Below are experts of layer 8 (counted from 0) of a mixture-of-experts language model. Rows are named router (the router's row for the expert), up (a neuron's input weights, with its number), down (a neuron's output weights, with its number) and show model dimensions 0-191. Each number is 128 + 32 x the weight over its row's rms, rounded and kept within 0 to 255. Numbers have three digits each.
After each expert's rows: a language model's description of what the expert responds to. This comes from a sample of Wikipedia text that the model never trained on.

# expert 48
router:136171114182103098160159099143120121148075110092101117172119122165117135118127171133129153109123126108136127149104100153096092143137131122111089047098162059169103134142118168117141183106104130150163106145135125167124123192118170060086117138242092102098130118084146164140184150115145174108106159128120094157174179090125092113109113164185121084128151156151100125166166057185116196122115143098164058115175174098136176172106095157144109158101095084117173116126206142143158151122086177110170189138122136083110088133130126143108130122128079123104140126109137081132182148103187087120
up0:108083181169115153123092113179133170121133064151156071136135154119106159104151120114106117192145197096178158144165152149143115107163154121101078119097120134130151121130055128138173173145141048126134165162164127060129118114090134171074117103148146159091187163122131024153098103165146118096158083135112195158076105125159186090174138102108141140109087074147125104093121097122099130121112185116125138089170142128105167175086106153175114171197144102115109128105120112110150085150122112124088163133156170120158107154099112088080203115123091143129092086131113116114151148069126096083
down0:135058101133105095165116094090114168132092141141122094030142133165144129126155189107103136122121131123108073126073133097165146153174092145138085223153111136138134194142109204115159126109115147130151178138089233109120129047129110092201173136128097120117066139126106105069140175109152121090108134145142107135119124074132163128149088172097122136190141119099162150099142182192127102162141127141115159094130117152100149195121093093129126133085145100170150100137101095118161113098087188118097108144122119199094115099101140160128147127150143080128089136149098150068090128114111099151
Description: "de", "lo", "an" pieces. The pieces de, lo, an, San in Spanish-style names and words, such as José del, loan, means, clean, Colorectal.

# expert 37
router:077159189125153080122158123153082169113176160122108152127133136170102139144132137166093157126065130102121115158070052093072095118109168105157146180079142154123122143141167132120124108122110075141102070092084145145105091132101091103155116082070083122152133114122188121122109056125132091141114156080108099091150220200120136151112132141109122116091139116151184183107136063159124110125129091111130084105130107116117140146186139094116071171112147170126187136143145125094099157164150037116116178170075142177082135106063107159115088165107159140116148137083145148112126139182155146109
up2:102141134096165120124152099106131172164214174086091125112104128122140133125137079156144179109053126117056129139106171089130164147136183097180141165129099072139113175142099117095176150157135110127151110097125182136128138157061150157134134071130160122122108139122149152105121132132142137093149180133064093051125172110117130069103110102146140147135152070140130184152133111142106105122134085142162116124139157174142136152163134111112080201120145127178113175093169121115121080132065038083137151119125136087105192097137047135134157129104065087168202136087111136169126112067118129128
down2:132143157142164088107151157142155120078068104144081175125144134192193124101112141102079081127157142122147171103054188113190140143150165189168133126100152070109104127129135182102099101093107117110180097086131071136146136145081083148163114157140104125113116095132128154189212078151148118076186151071121137188117117181138121158123203100150169085128113102172111123093170084134131143147105162147129078124119114172076178166123148143127153150136093165133073115135114186087136149101171144140146127118065113193127152138158155146108095170097093090153116164118122139148127171126115151088
Description: Line breaks and infobox punctuation. Line breaks, periods and URL pieces in infoboxes such as https:/ and www, plus do and no words.

# expert 20
router:159162159094111051112055118129156154158117169159190132111115152122077205116090113159125106117117104173151122101086173108104170065145154119122173115111070127166152147164159113122093179159106160130140166148163114138182107120081136105150140083166169112182191129142136162113111120082123136135112115174176182099090159098116116108141096136106163102092169130084084100136155151051158131084136144094134152146160116163117160068132120136088177121131123089098078097074118124168173091150127124119066127168168104087118168146111157135071164115105150143129202065126134125124064110083173117146
up4:153134101123119124124094156044125184111161120115148145106093109194092170080148144153094081145073112111191140128047131120137121144075128130136109162158103160212098174135175119119061154149103096109179164143077157129093138072130126175169197145169077113143085159134154146123111106068172142069120130108133130163170113082099112155132138116157174139099123142126097133143141139130173162145093177121174040166140117117133161108116126150116149094139077171175088153122095138099135116156122158172137206147147126059142203129107135095086129132092149106109162165148166140143139145080121137139
down4:134152075091091152134159162196168125137106102156128145125097137149073111132091118085158112125174188114141108133112104141148130087085133047184120157150101093093128095156167137097172149123142108159107105183141112129151128139132090077050101166123155150109078132122102176139093110133110094106078157128106123125137080112172191168118134128212112088139136134167113182085182119117124128168119123178154119118128108142061141034183105126079092145128156097131149163092175182089095090180068178158139160140182130146145118123147097090149074098106141147149146102113085178094170108131162125108
Description: Adjective and participle suffixes. Derivational endings completing adjectives and participles, such as -ing, -ed, -al, -ive, -ical, -ous (containing, additional, logistical); also whole adjectives like political, various.

# expert 6
router:127082128156060080094147029145113150076139141128063117159133132123120118164143167128135173113152106073153077105130094124151143118144165169135134126167108238147136126127155101102105096104110138124108129144135147076102159142161032146165183107134149171129097130162115160151113150102141097124081137120122120133083133135137170155183179115077123160100138080152171248129139080063087139084124126115091137089158081078108075123147090133153091138111121076111185174110167142124149116113139110124145137133103131144158150116068150064134121190156133089095136145108135103140148154159128133093
up2:101098133137085144094116112100164177070122137159091185105155133162128130064109116142200142199105022135097163174155096128118135112112100071056134171121144144089113118146130139116152045095118077168140154125088075128156133151094064115130096155103137095109064086129114065133130116082106104085116146140155168085196140106119124150140112106147059116097127162088146090133130107143128135111145157058111098202095141130150149158093156042111081142122108141068130109141106125093165131188093120139100155122225145128115131147104139103113104110151141125140154147144098141116101118102146132118
down2:130166129175091074203142111048161153087124140135119155088113091113099088144140114155087116116110129130151137151070102136097095108132132210140130173117131097117146173223157116140171113204143167151171101114176119108212122122090151133134105148129161163129127140095185128126093124118152115086093119142102113080151134150118158157118137105099109124104143132128117086119138139127163132186115112202221115087121158106088134127164134160159103164169170130127124133114106150131106191207061069119145153127134197085163128142156143112095124111154144128064082119117119132086100090204147160136
Description: Table and list separators. Pipe column separators in wiki tables, plus semicolons, colons and commas separating fields in results lists, infoboxes and discographies.

# expert 57
router:077123088149109122131133172133177120128081094142139097149184107135149179121116139100100159103126145123115158090109157189217111107194064163151097120115091145121149128139202115144166116085074170159186115110141146147166092091116081134146187139146216118091150148127120155136089139116143116160099126063125130179065076172143127088188200136082175164088114110117175181134110142147126088057145089130166105101154092124069060150130097129069156154171118102129155144082108170102162124176139088073120162077115123124145164132115121139130112140155161128149121137143103136135111127146099126108
up0:147096132152136157077077125126108077154089137115089110088145107058049116120079154175083138149123099119122154143160131128105109124124084110169124148100195052140186074145082142122155059110130088089097133164153103148106151117101218126161098108120137123160183104148159137108154154137144135115095136163176110153180161105143156146144121195138148135120152190146149141105158136072122133147153119124108165146152170118159150120143210159140118121155155135193198150164148132084096154123122167166077127069170187136113148098172160147210137085129117150132130117105110106119109054104102144088
down0:166129155083164111094090118137090134112169152122048124073160096092122137102140154147103109143127146090141134177123109124074130082167067127112067061133126151154134123202115136170126128144139077128156117123137137128134134132102100112147088136185120164128179125152139087177127162125129108072117144096121108115146144112154124113154129188154129101107179155079136065091163148138128123212087165051037164171108145162159146123107146175062116142151157155124116122178183084070093079134108077155114134070126148088113171168154179150119125143149138135156101101116064104096105068151076115140
Description: Clause punctuation, connectives. Commas and periods ending clauses, and conjunctions or relative words like which, where, when, who, because, but, that.

# expert 27
router:078115115123189090100077157152121094128067109157098149151099136127094122130108059084160076133173134137126139176118159070112107112053125167082111111143168115177047121097149080109128125143134126161077094114093127195172135142106112079112133125173135134109195103112119104168132082139178112092114152166150136106105158144132082133090129139154081100151083166073110086101143174129181098091112082091176106117128100125194160133145152111095141091137107118127144124145038121089120181149135101142127144098103089125147117128154138087143151101129170108146193104190101168074090137091068173096
up1:059065138092120120121083173127147117159115103134096191162165153112136170122150099114126128147120144132121163108126158147122107062139145118109134101144070100105103152095079090151134137085140179112078070190170110106077120078169108131126196161098062081110158153107098111079124118163133151112112119116125112143118135141105136118155145120119170123080199199132126108098156113138141088045071118126188117117155125203130152188121162162105191094111175196155166136127117104114085119115153146159097109108097139179118214192151136136156091092174053093133126136165122140133137128142133125142
down1:086062125139077157136127094098181127138067104178109086139150102134191170162128058119137122108152116134113149162135181118048164117083103119145098239169135116119156172115151115092190071106113148102123118101181112165164123124146177146160128076110110106186133165072076137117133129146067106117137112150161096132162139100119151117101073173154134114188120137132123106137149115121102127139150106075184148137169127075141118093127124089107129196078114108117101102107121136175075133114140112151179165101049112061128123174124126168140148086178160136075128123133170129143121139095146106178
Description: Latin stems act, pro. Middle word stems like act, vent, spect, pro, and adjectives high, large, small, as in proactive, uneventful, Bacteria, practice.

# expert 30
router:203140132121086131144115111123122141124132159153087155097116126156107210172098127084099089088162133086154168162160184091108141113079193090125140149116062130182181151134113126074119108175096128116103151120149142135145096095143122174198126119095153104157132139131122189172137128121143159115133120193180154153153114093116172115101086110098114161131126184132118141149134133099167140097132085091155120129180156142138128108137117117124161157158193083135096083071136121172105118157152160150150136211093046053081121143113109151107182070094104165129180057091170114107149155123156160169
up4:046058110111128168129137141112146126114134115155107131114120161137157116098166101122147081122096143101116182100068179149128165136113115085113166126141148141161169151117097115141084120167154113105179049099124157082143160157130128106107103154076143177111171186104083147090052119101128170118082168066110109110106159135147142102152173181112099118088108142211142182172034181109110130120177124132118161125085178112099143164179129128133151087153177153108156151134166188166105130117134096123128159192158137113108082100136175105112164080107174138160138113110189092116147133127142068121
down4:142161185141163138065109086134172074071072130146145141094144136119153174070141087109091137107140128141098172141160106119101177086149156099082160101101076090141151145124139092095059173107117121103140100129146176122151064104205092186155139085150127116088142148075056182114119139156182071118092138075098120173159122116149159071109063102132115133104144093168127116107141138103176141161102113052099121162103137117135145090132141123153144087136156132078184116093109151093119171147132089163142105131074146147088109170098115151101153100154178112166092073117138078125151098104111135075
Description: Adjective-forming suffixes. Word-final suffix pieces completing adjectives and nouns, such as -al, -ary, -ical, -ial, -ual, as in National, Orchestral, Elementary.

# expert 19
router:084138127130101090101146104059086116118093180106151143148199086123189079148050110166187164140121119125105136077155118148064154088086098177139136123095144103128140167118113165101102062183111127101146161110103163110149161101158104147081141132171100143098121154075121133132141142150139061101130136107134061105143162155163131159102093118110139127119090107180172160115173092112147150111120133113096114159198175088082109134063119122067110082104155167109108134100076187128115080114118105180149149104158126118064128121180105167118181097137113154167049119120085090146114146122115152081
up0:182076112114144085064184092098140124120130088162155066184092084095101141100080128140172152151147121114097127089101135133084084178171138085166109084102099145109079129147183156094085132090109065161160150107129113077127182109090166095103147058100112126193149142134127137129079103127141117118117157111122110063145087128113134072185134104101174153157148137107083148168193114111163113142106125138085095174082172129096129078133150175088134086075107113093159106140126107134157117134111139126138123154085159069148122128156189126127110172100156129131185151153127067211083125096118142114
down0:148186069157085085133112141138157184176168151137125138106120134144103112107086069118093121119148114137137114083096082154140175117129150131118123115084111089124116145142078106134139182113099121093144171077142124131115139201150132152135072072143126088064166150146164192109141128101119055146076134181131131094085060103163161122116172105145112106143160035115105111083156158104167173114144134135201111137150192143103170110155129117103110110094127111122143067075114176134096147162096117129074091125147048158095141096175128083123100154100161112099122163134075151167150066107082119112
Description: Letter d pieces. Lone d pieces inside or ending words, e.g. wisdom, cardinal, described, windbreak, plus some closing quotes, periods and auxiliaries like would, did.

# expert 15
router:204127122121126105120145108161155116072138156147151121124134109098116191093077094101092109079178146130141091126181154157186082103181157155204150110156127119038210105192185148085106097138087091144094123113089149139147153149076107118146101154174119176147124118104193114144116119096140163170150083109126165104142172154091110140187126133117108197149174086136189096132143125132136132127089162130121154157144145172144120132111140059196146140169101098076115118131134142071144121117167146117181089092170134077135132140095079108126091102106102077131145120163153120176143123069155117133
up0:149199148116147111116070134081097119087154115147134155167088164096156133180118105136133149092125098154071105215091104124144180098122118102116117107174121109102157124162115142101115112136035126160115113151134098107131140132168185062126138127143169209117189153104108083102105126150129090141125135170123176178034096154149145117106134164121094133200134161107123152100069099144153119049150108128127114150108136115145148125132127125090136102123200141073129075154178163146130144110083122116155131170191132142095083142068172152117049150156140127108147089144131185142106136072107147095
down0:119157140124103173135120174115099179092107106137127115126140136146135103106120097101159117118146192141068174093111102151130211091172154066111125094073120107151089160107157177164193116174096100132159130129142185067091130114155140164135141115117099080109112127100141123195114108109127125110103082110169107123102132137043149125130156097196139084058110092072072139118058216126115148093145126111141150147041131135159149180147115086129124149111118147128117131159145171115105124076169144163105114145137146144179149172125119163109152118085132123156093128157111031159145081184122089105
Description: As and linking words. Function words like as, than, including, called, became, is after known or such, plus suffixes ent, ident as in parent, residential.

# expert 63
router:099081088143123129125159084124117055120125134114209130116124087137146117065118127109079132124131112078107209116172142129097138106070063123167153173175135083080144135075160153116163098150125124092133157226085100129162143103137104114109104124179118131132084142146126098153129146101108137116125118089180090147106103111138136132150095127079096162156136153153093128062115107150101134148143167180175197129158105159120138101153195118129079082067100133176163188094152109086198190161123127109059129098108133127148183135177119133122124093190129119104151132115061148151119081138117105133
up0:161070123162128131125125127104098067079120095123143140084182153115143147069137070107114146149117155119068136132148097142123193108114125113096151141151089139157194131196081143153129129112142108104102155169134088118125156141119132137173167178177176154118143080127158158159156139142160105167029172084184160133122093130107103093183129111170118195143118076100145076141081096129119127104166067166127126129141141152131106130111180176072114081087119072133171144108149168118156197098192106180099161115140131098096152134138127165131132103115121153117063113104141170079057074110125129155
down0:122133176155151141165124089116204096100069068143123120137108112126160147171126119095122124115131050155136107092114101104109140161055152131126126111178164154073163176124127177117133152145112178078108135116136114139110149114067127109146127116141144154092142102132096137112071116084202134138098139072163118175125100125194165182144066200156111120148141153109122191158151084091085167124154097123118137109149135060152135132160157125093052131127068113143087092103132137134121146149107139130136119139153148078121070178110136100108068084142086038106144160145138137185111048122073150131
Description: Pieces am, ch, m. Word pieces am, ch, m, ham, ich in names and words like Tamil, Hamilton, merchant, Liam, plus some periods and after.

# expert 42
router:092153126085092143159142122106176184062160162136133110110032105118151126132175039181152126100097121105143153163143081065101139152129083147112124164140145106089154088177176139147174147079119041128102103108126135121114143095160141117118186134086177109100123133135110141085124116094114132156165144096122168117105158155139118109149123081164092109058123139176097178150053111122120144157132114169097110158118143124134116160110116146153102112067125081180145136085124134085108118101125084155126092096132144103170102156066116106145127124150170114079057105091156055139072132161179145065
up3:101133135172132120154119083122088206191147114145120145092140117110148146141150073095124129176092097132172124194108084185180163107134111133057195100174130120137092095110136127170205139106162118141111130058095121104144127134179121128175124159090083122142073101093077151144126115048091117122139180148124110175150158089128082149164124129138103088148153101077066148165135085099120087142141137150156060129148149112194098127116144096150108131120126120121163086135087130148103151096176122122114174222134155163159196097103081127078185160114090165136136173116140101142128128127141149102
down3:137143141085046121155119128146086098138089150140132137067120109123070146143186195137134108196185170138144127147160102120110144134114121152148132085128142124090128143131128158142183226144178150176062128073076150146197133105182091161130103164177113114149121114063140091143110152135141133150147113151137128112144133204147141128173073103075168139165144088112138115123099147132122160143143094113090140106152130164124123123121094088074136151133177098113099190144134177135142073132087126143156097072122134166140156144150173064104157189117065149101165064174082167112150119104088171150
Description: Digits within numbers. Digit groups, decimal points and thousands commas inside numbers in election tables, coordinates, statistics and scores, such as 60.0, 2–0.

# expert 40
router:146150114082158076078173143149164093091119094153093125121109144169114104150060095140093131064118141175123063149116136106082189125136132149142128159117112135170142151113128145129084108063180163106114072096083175161130063101155056113155120119136130151083133107060166062129134142110136139124165146112081192173132157095194077160112104129148156153044142145121155150158159110069135153150115138087130101207144129124096136066119128096099178102104149112129147124170127147156111139105164151160148116144141105092154114177108117129187139146174125175109186144095133131070106156091125178176
up0:117083153136162156117093092108089082177116106173129103147135165184111167117136157110100096106172100148160120174107101171088159063144138174084166143083108151162136140167126111172113186137084087042108123132135102108106122032119142160148141169150085146173107150134105147130146113142120146069115185171115199225135087094197091138131133194134194090118133122116106149183137103083135113092131151148123139132138135092111117193082080128115119138118148153101140165182097152146125101093103131092110125108091083103132159095091159142157097145159109094159127138104086191091129146159086111106
down0:147114121125138123146125158130110135130092152076139158059169183167141193147113111111109109120109159167095165095107177134132120117139177131134147120209172122117137108185148131138195123086187064119115118113116082083153109137142145090116086095119134188189084086132128120125137160103110141183170159128128116115130112127131189119073104144081143095202154143146138089122132110172139071107095170156133188135114123155151114111098068146192141145108086150085158115121122152116149086118073152111095180123038123132111192113169166125118159077125125100101166066131154158161192074184112100145
Description: Results and totals words. Word endings and nouns about results and counts: %, ult (results, cultural), Total, vote, population, score, often in election or statistics tables.

# expert 17
router:125164164192201145161125145120091141125156129105146161092157108067139176107127155132094153104076144131120084100111157129159108081127144103135097152103123097152099092239111192101075068159112141146114154127141136155146150112130142146149132138103111134194084111098122114177078158078182090147096182106102124083099134146150136068114123114148108069079073109203152104130156179131137173149091166112085125078157168184126160126132142109129142133087078143137136209133118200098097095128106121122158128089078113113119162052109073161149102128138152130139099173148140101129107078120163137147
up0:145095130152108117136040098154073144129107161146147117093123187090112142122125153126100112134180114152032144126174101149090112123174036177144088109105061080115062155155139098103178088147082136154115108062166116136076126123099140147181193083121145151119124120136104130144098124133114124169089163144119101137093134145081189132138175100118159116100146143088226110109090160176124082104126136094163126174081136164139154127125081159100082168147106093157115189175118117096112150126092140178084093115119125140099105128180121096130145138060155132187158112105113129090132141102134099122
down0:180175105146153130092091094090148139166129087174157094151123096137134112144153086113169105165102212099159108125076073111134095086118127150125127083093149135208101100125143144123124127168166150177134153159145130046124162133125176159114138101130125186135111140137152079071125115153080163123171119165181140127146110067176148060109097072165106124099130097122157130160088133134120128095113071140176096169135088115177169158133157149146088108145109181116113140125146121160121107134117101164147111167093045093140176054104082101156093085128092121133124190135141185150095088173097077103
Description: Copula and passive auxiliaries. Forms of be (was, is, were, be, been) and the prefix re right after a subject, usually before participles like assigned, renamed.

# expert 4
router:114079096154132105117141183088088111161172118136091134108135106072093141143211091166216096112105140138057137141128124103140104074182082070109125102075170111178139089130140144175125057130159096125164092135096140089123142079071131102125133116131141155114128127121127138121086164180147156102144143087088105100104145154075121082153141160231099110102199087158104148113140107163182157153119099106117158158132134121098168110141183097150114102163094124130100128182178097118106151156163112168142173069149152099114124140122106181118093175140131172123149129173135135164121152091065171149
up2:149158073123113121140149195110079140153143110068101075161099158113154137101141121085140098142109121107116124160101084175118117189161099126061090167078084123116136126173126102152142161150140167096121128122104128096093087176133144161122188102129068100101123084107143084143202118160140142115131144066153099091075180125160105101200116193156163127092104113114102132157124159167115136146155057155177150126093128158097126078130151165092136087121094117153097167187152143152121140140083131106162183093154111173133088140086220122096101143095135098127113154153075160057133076150166119102
down2:192105153123167139067143099142142153140111139151127131092149098132130120071065153169110154209118117130160172141191113098046165177162181176167125142159189132112173191118132102124099111112181123159152147101169167191135128179164109124152101160156157117091124167147124090116107128102141209130115144132159129149112123166189112127090115135134100133126134122171114123136133063153164164093086129121149140183174058067143053167112126099106124087146094121131195134076088095148121098113143128111096127128085124128121053113167098094124149147119153124148121109114178083141084185151141079146
Description: Word-initial prefix pieces. First piece of a split word after a space, often prefixes like un, dis, con, inter, ex, h (unanimous, configuration, handicap).

# expert 10
router:132158129142132115116101156101164083145067126081076137190079198134082127092210183124176169143145101092174153126164119171119093093096130157139147089143146094118144108094083126110139183125175114119116151170152092121144119151086127141084138074115117126047104128142117057052121145122126149121132062127173133210151127166124153129098103121102125090121157162091139105135134186127142159055138137108146156129082081089173166112145144164195073082101088126111156143149171179105077144088111123102152110140138102124100110150135176082078121086129138137085131147102157146161133057119120152125
up0:113128171203161088176113158140105132136130134140122083131135144146142142138169206097082119105129156133179103129116137057078115049129115114115177107116103092182159085144167095126151102076122087131079107116073046158120150161047109117114109143117133117184134136137079167102090127135082148151090110163086076159133110150180064172171129120140164115119062129123139105180093116120120137154121123157181169134131140047147126098102116110113134076125127121122107146049099153142127072167215134118105102118116115153165140190143141131054148171126132128136144132106097130147160113079137165115
down0:162136114162102124135079110087145185177111093145087163126181159157148110132117199119089130132153107149129093138125166125068140132172061138052165131099158086132131119144127130127096139175160144170167132146106056120171111038125147195154131137094108137130176109103116158191181101116130152079099133110128159147197123176133166149161173135178075129079138125062126130084127109085121154167134138056133124130172170147135125120125107090138102129115125169080185145151154135229136119121143145109151158119067115147156115126155112129152116086072107122135123135076110087087112174063149156119
Description: Mid-word en/ut pieces. Inner word pieces, mostly en and ut, inside names and words, often German or Dutch (Deutsche, Lieutenant, Golden, Immenstedt).

# expert 18
router:180110143116161115103175074129088124106115111079090122178178103070103151151127102119135138150189077111092179163059113167117117109145075148086160085106134105173156069147115115125159093169182148156113148179157088119096109146160176156181098105065131152152173165095143161077086122167172125115120087139092141126155079082149190149106147141160107125098109082110143067138126137159145083112092102156092150105086180133125124146147185135141146115164179103163170167102140083189119160098170119111099164172152119117106156119115149073100162132166142122124109120160133110206199084146117127130
up1:089119096119159068140073154061113154143151153134121162100113108141056186174169151128123126182117103119185144156139180125106062189163128139116176181112134115160118074135123194154182208127119119103071121092103169136141119127159103162222131112110162116143123126108134191156109109084103067103166126146160103165114158108134084119106138134123156173124167138176091135194125102116132111104170114144065154113119143151151126154092142122108144149140093159100114193099149155156084115190127114096104132113108137143173128184128179121150114099101077171127152118081058106164136163112087172110
down1:128166134161086088107150087121094097150075152114122168147141106176137145211095087184169149095145146114109144148031081116119112152094129205108075056096094125097175136099134125105110101102154127132100096113108163073155113096149127170170122086165125132042079112127143108068099178118190120109162102115082099177099117106153157149083051103164121138139119112159102073107130124124149188121147123119121171125126166155143114124137156127167096076117160112172166112120090099088137120107060153130130110167118097087138120139131062138116080127133091108157134098163131065130130114105149168191
Description: Capitalized word openings. Capital first pieces of words split into fragments, often after "of" or commas, such as A(griculture), Ma(urice), Con(sultation).

# expert 21
router:122075064184109085163167140119152142160109154088093130173160164092094198077153107106119113144121097079124105086122023060158138170162146140156140125090143090097126121215094147118111109171149123136158141178156034138112136144148123092128076126153146103091137163065092103151135120134131129134148070125160100122163095106109125101118112170111098091180146137132106113207113102126131110100114138104102132144128107158177150133168070110190117106133124065115122124147046145168130131073167143117124188154175094160134125108100103116146161125166132128145133123109133165116146093160076054130
up0:115134088111080164094089097068153132124051069104147158145063125123136179105183128164129076097188084143076125075119127070151169108127124167100119129161121106114161157192097120117113108132107122163106084157074076124112136172145164136126124108087159187121149163106098126130119182153160140050128131125135163118115138146146127133111097126163121175160177095140163124116182189161118123160127123152086142143087141183087132123154157160152143149100207113114126037187162134154105108143149162169113130141136138159119152060107195159195130164105102122111134149086112089148108126140065090105
down0:159123167162072149102150152141167139071128149114130186122120139094130169148157081111146134114119138137110112197107133118088113136110156159117131141070100121152134155115108117085130094142182186113159132167083138120097183134149132104086097076113152113154129109078135138083124118119108093125123173101127170097122117157248128090094069180133139127131157095105106116154050130074052152116147116157128141165113210124118135164109140116115135085135109135115109034135071135108120145125120112104130127178112150086099206081201130181117091123104151137115097173123131197112124110222148113117
Description: Syllables ending in a. Pieces ending in a, such as na, ta, da, sa, ina, and the article a, often in names like Linda, Burkina, Fortaleza.

# expert 59
router:087100083130118090149165056109148160112168090117142091172063153146172155131136123129127091086118136105192126111152147174145127102090096154146095119084112108112092122127157145104130114171146136124100154076115058124109166146160130135058160159106178163070079105142120143135059142124156147139148153141178182135140098076104154125149197148113194135150099066166097191126126147185124152106135124158111146088155107088121114117142106124108102079131136150149142171143133099153103122073156093086157138182087144094069122098131164119140116159133153015133067068124083122106191162158127100121
up0:162023083144087136145183141153148188120097109094141121082052142169119182161151140113211121146114181136126179134070100087141165170066099147171166135109159120137123180120112165106196177153169173111137142129136107091143138071063118119055167170139148173096094101156105153144146140157113119134101139152143189069162117173124134094129152150145164143144115128172082172153105131170102117155126118122156147099113157161161164106162147190153073134110145119145157134167119152080092104104157109098157092170100141137115121135161095146152094198130119098151089126126175140126160167166125119148
down0:099067135124146112116073114108108154120091159087103120155204130125113133146100138141103129130094104127122114180177104137123118091146164116111147072068095082052163155108148096132123118067099050110115111136184154130077150119091115144167094111118091074171173172059159135150110141117128114139126123088135112172112140125106111148089074164085147136069141156055144140128113128094124112115118135092086124102094090147078173110171210033133122141131142155092131148126157171109137190108121131143099196128120149201134161160073129163078148101155128071116144124154095190117154083107105138102
Description: Biographical data punctuation. Year digits, commas, colons and prepositions in biographical and infobox lines like Born: 20 September 1983, Died:, Launch site:.

# expert 28
router:149086157178200140138092148117122100105119129126175148111155126061100112117123144131115142139101163073132158152099159195155102146156152117116148101098130129123131080104116093105156136115151188177178110105095160072138123144068152163188112159151137124093228094128104131121063122156130105067091160075077110101102061133115101141117153138186121115103058105059127122137115111155061039090139157119144135081129131146111069102129110102159111098140144111091076116075144151083110145160156152138140100138098093113114159150133138142147131148168173158082127147172146155136099072076076180094
up5:132130164164182061112125150150129139142205115116098144182099205152131071109089096113151073074191064128124132149121147120176089148147114117178186159097116144084184086166121169182129107154159151139114147136135123159128126158134110133096138145096112143146131184126114131129133034154157143135109195126165123165145142096148131139099052131115182155102083096184141116121094139079130093142160157118154125131121117138147121071126103114107144121144127097045049106091174088150126186126108158124147122102151078157123112129148161170178123127119158052080125125133101152133144141158200077137
down5:181132112093087129121139148173133109169147140128132146147158151110131193144119140079090166131138124150126213124140118143133108119078139168092185076144122146167200139068157088059112123133165110103092150152164120106074170070117124152178168094117153146130241109098110091154152147105116169090087200148093106137094114146110138170174156103089116153156076084088113146100183091107111121155095109079129134185145142149144134112138078138189142130193188160133093144166072119146110144099130191163128120103151090145137114159093170113103180125126143142143190128118097121171154126130167094127
Description: Space before next word. A lone space token before the second word of a compound or phrase (computer scientist, general practitioner), plus word-initial pieces like comp, imp, $.

# expert 12
router:205095089135095120145115157101106115057087168060104159094128146134092141143138113241164111124080126118140132073151147125115131172111158170120183141164150152168132160138119167140124139116101148148112060143098152096124138121113157175205178181116109133090173161143107173145100115111111126152071082120185167150144083078108139097176120135157170095095152173144190179154122161123124121160174084110103134145150083157156106163079131184176103188121149131127107122155164103107163095134159085146106099094157128156125130112092124084133139073124067126152045123113139103112118126112153108081
up5:156116119132105191145132104083122113118102142116103116172127102088164127128111144157171085162142082122063051095136053128119128100171116115067102118140143143139111092220092137137130156133139141147131137140156129098203164114068138121102066145151153174201086073130145156176134058150139106069130094178154098143125131150143129113106083161125129118176134148105074072096113026107114138114095102105136124135159087104145140105178156117168089166179138176103140146134084108108144126116126166117145183170213108069135152098166135132141120115124149101193140140106093090154170105145143141116
down5:124141080185159054145092135139150180166125160169119141103103103146146171128169150080145133120122102097181060119133145124216065131169130167105127163080144076101150130133100117144122194136154142142114114104128148144158161110067100122129114155143145109103067118113126076144159112153106145120168138031148105090103148174207163117119067154111140093098137104098120127133133123143094109030146122131154112135117103162073130255159095158171098137120086137090105125083156130108120141099123146096182180095127128137145162187122107114126118120191144130103150130109149135136151177137123136157
Description: Blank cells and bullets. Lone spaces in empty table cells, dashes in table header rules, bullets and hyphens starting infobox lines, and odd double spaces.

# expert 3
router:114074144170152144116087217142123108150166097149134159138136061125097164165159110111160104074133145057089196155097082176159086116057118153072126145131174093034125135126097133167241155142182138086117165116099124134124130094132115144126132169170089116134167124124122139124132122130120102116110123160126137074093141107098172150124098136170116076159132064138078146083162108171153129109122108086149115105087144131106168106107165152124139137161090090108165152095192103137169126115124184134115117085154090081123072122127149092128152109132101144118174130179168164144092166132079142074
up0:145144095199135044095112157197119182101132165103075139151090170134117133072099138164170101145107148123170105146144068084137103118115104144140087174075133079118063089138098140131165168147183078108105129174149119118094126152133101173103134168158125128124093125145135154225122165138098129163177156156132101102122089095094146122155121123156188100099169089127118117134116143134106175123144041109145088100105193135127106119106172167058194137106109139097104174132110112171116175126143114126110142129145149135180063138111171132117129106163130069083150124104088175139168122193096108125
down0:098154133087121160163141159187148175171064065185110079129130110156043108129143117130107117155099125129154128097114124146141140205125137130139070120078121218117121100148140113120094145197109123149142114098148175132103144108147141099137111092111152121178124088123151101100093099151175093156116087162160122142136129124107118071116133130063145135176146128104119125159061163147163092110119116123123152104143159088175090195218095096098164116149098138203097139150077211173071106204150175107130145135099148146108102116156171106118176113157155107153118114170109129133146159107102161165
Description: Latin-prefix word pieces. Early word pieces like un, se, sub, bi, trans, com, air inside words such as Communist, community, renunciation, seems.

# expert 45
router:159079099199137175137147145136143147106114128120145165078158079136105086144088120133101117160156105105112099143156147150195154123163160080068168150139066120148083054119106112127153158092147089102174161140104124151153123165143083113097183084125159113099102135107099081133138147178097175130082105124072119112091136043153158118077178150181118108130123130092166204172148161080143131077119095152157128187085104125171091153122106158166121170151128128142096174097207105122123129070110103088130127102092143071127116109134106188103096078148102163170095144149148125176131151186139124111
up2:098109160146078113189074151166151039170111115115117146113077126093073123132152059104155147128141138090108084166071130058126119104107115129168122189145148121111114088098117105042173186140128130086079176087132170136117163118119057102105107130118133162095134159121107135160059125146197116158136090064181123136146156187138106098093183113076127128128134170122129166154142117134159151130122117150089106159115172159086159137176072143120086183140127161112124151142140196152200134151148140117107154106133176100147096159137132144149111133142144106082108063113184132121151115111171170150
down2:168119134144169201089117158128106101093149087153134161135114134153123147146125167154157162119162127156120155072094131158151123184113128129105092081148176096126095115142098167133118109103159108125160105158042111169163070140110135155112142171148087145114132137168096155088157139134109126140130122161178133178168125133143140218170122167160120104095126129099171133080147129119093129173116064203134181220132131144112149104065048109190096150116084158151144157113126080115142121116126170119095120183160093132096210140118151160116140087128186178121107152152117080122124115213084149102
Description: Line breaks. Every line break, especially before headings, lists, table rows and equations, and after table row ends or section titles.

# expert 44
router:106112051152120150168096087103106114146150092146097163136092175111105126101140193116115125140072170147134074102098098074177116165115172119169144156094205141173135132163095137105147143079098100149115115192151127148099101136166101158139140130136120102107192147166100173078138142150124085126115130119117132167167118198200100146122098111112110103107164170092124111143152092153127123134099121125131136107175128077182159188156104147110094139174062142079080101067083169119091097160099120158153177172119112156169191136113078175128078106128137138137142183096083082119192139131176146162
up5:109100090171074174122101080153107160143123172143102137154094061067116153140148134106154130190076124114159121122134094127073196128167128192108146117108174160134110076181147109094094112102115100106086162167139077084088097148089188130135137152115101117147091108119147114118146143119092204092173137144158133154165171182147147037124129122164133109134184104127146152112154115114088130071155116141106137083156091127122171138076111154143085166057128118122112164188112178134086130117128108093137118104163152098091157131162123142107129101105173099167112106156065075149214106104160073151
down5:083133130065143132149149167117155098097202157179127153092099136132135147086100106094158150080181133084106160191092192140127144131107102097173131186122120130136108104201092130106153111177131212129113028110150193104118128120141171122139105097110122072138111163123128114131139135150081147103124141100151123082135147086151109165055123123096115105124085150103047143120125157173128180148144123113153076155082066128110095159127140151120165161129125154112166087122136143134069209150152137140123189043105127166111132144116133101183109166113133124140132126097127083187134065133111155110
Description: Syllables ending in o. Consonant-plus-o pieces such as ro, co, lo, tro, cho inside words and foreign names: Driscoll, Harcourt, gyros, Giro, subcortical, deployment.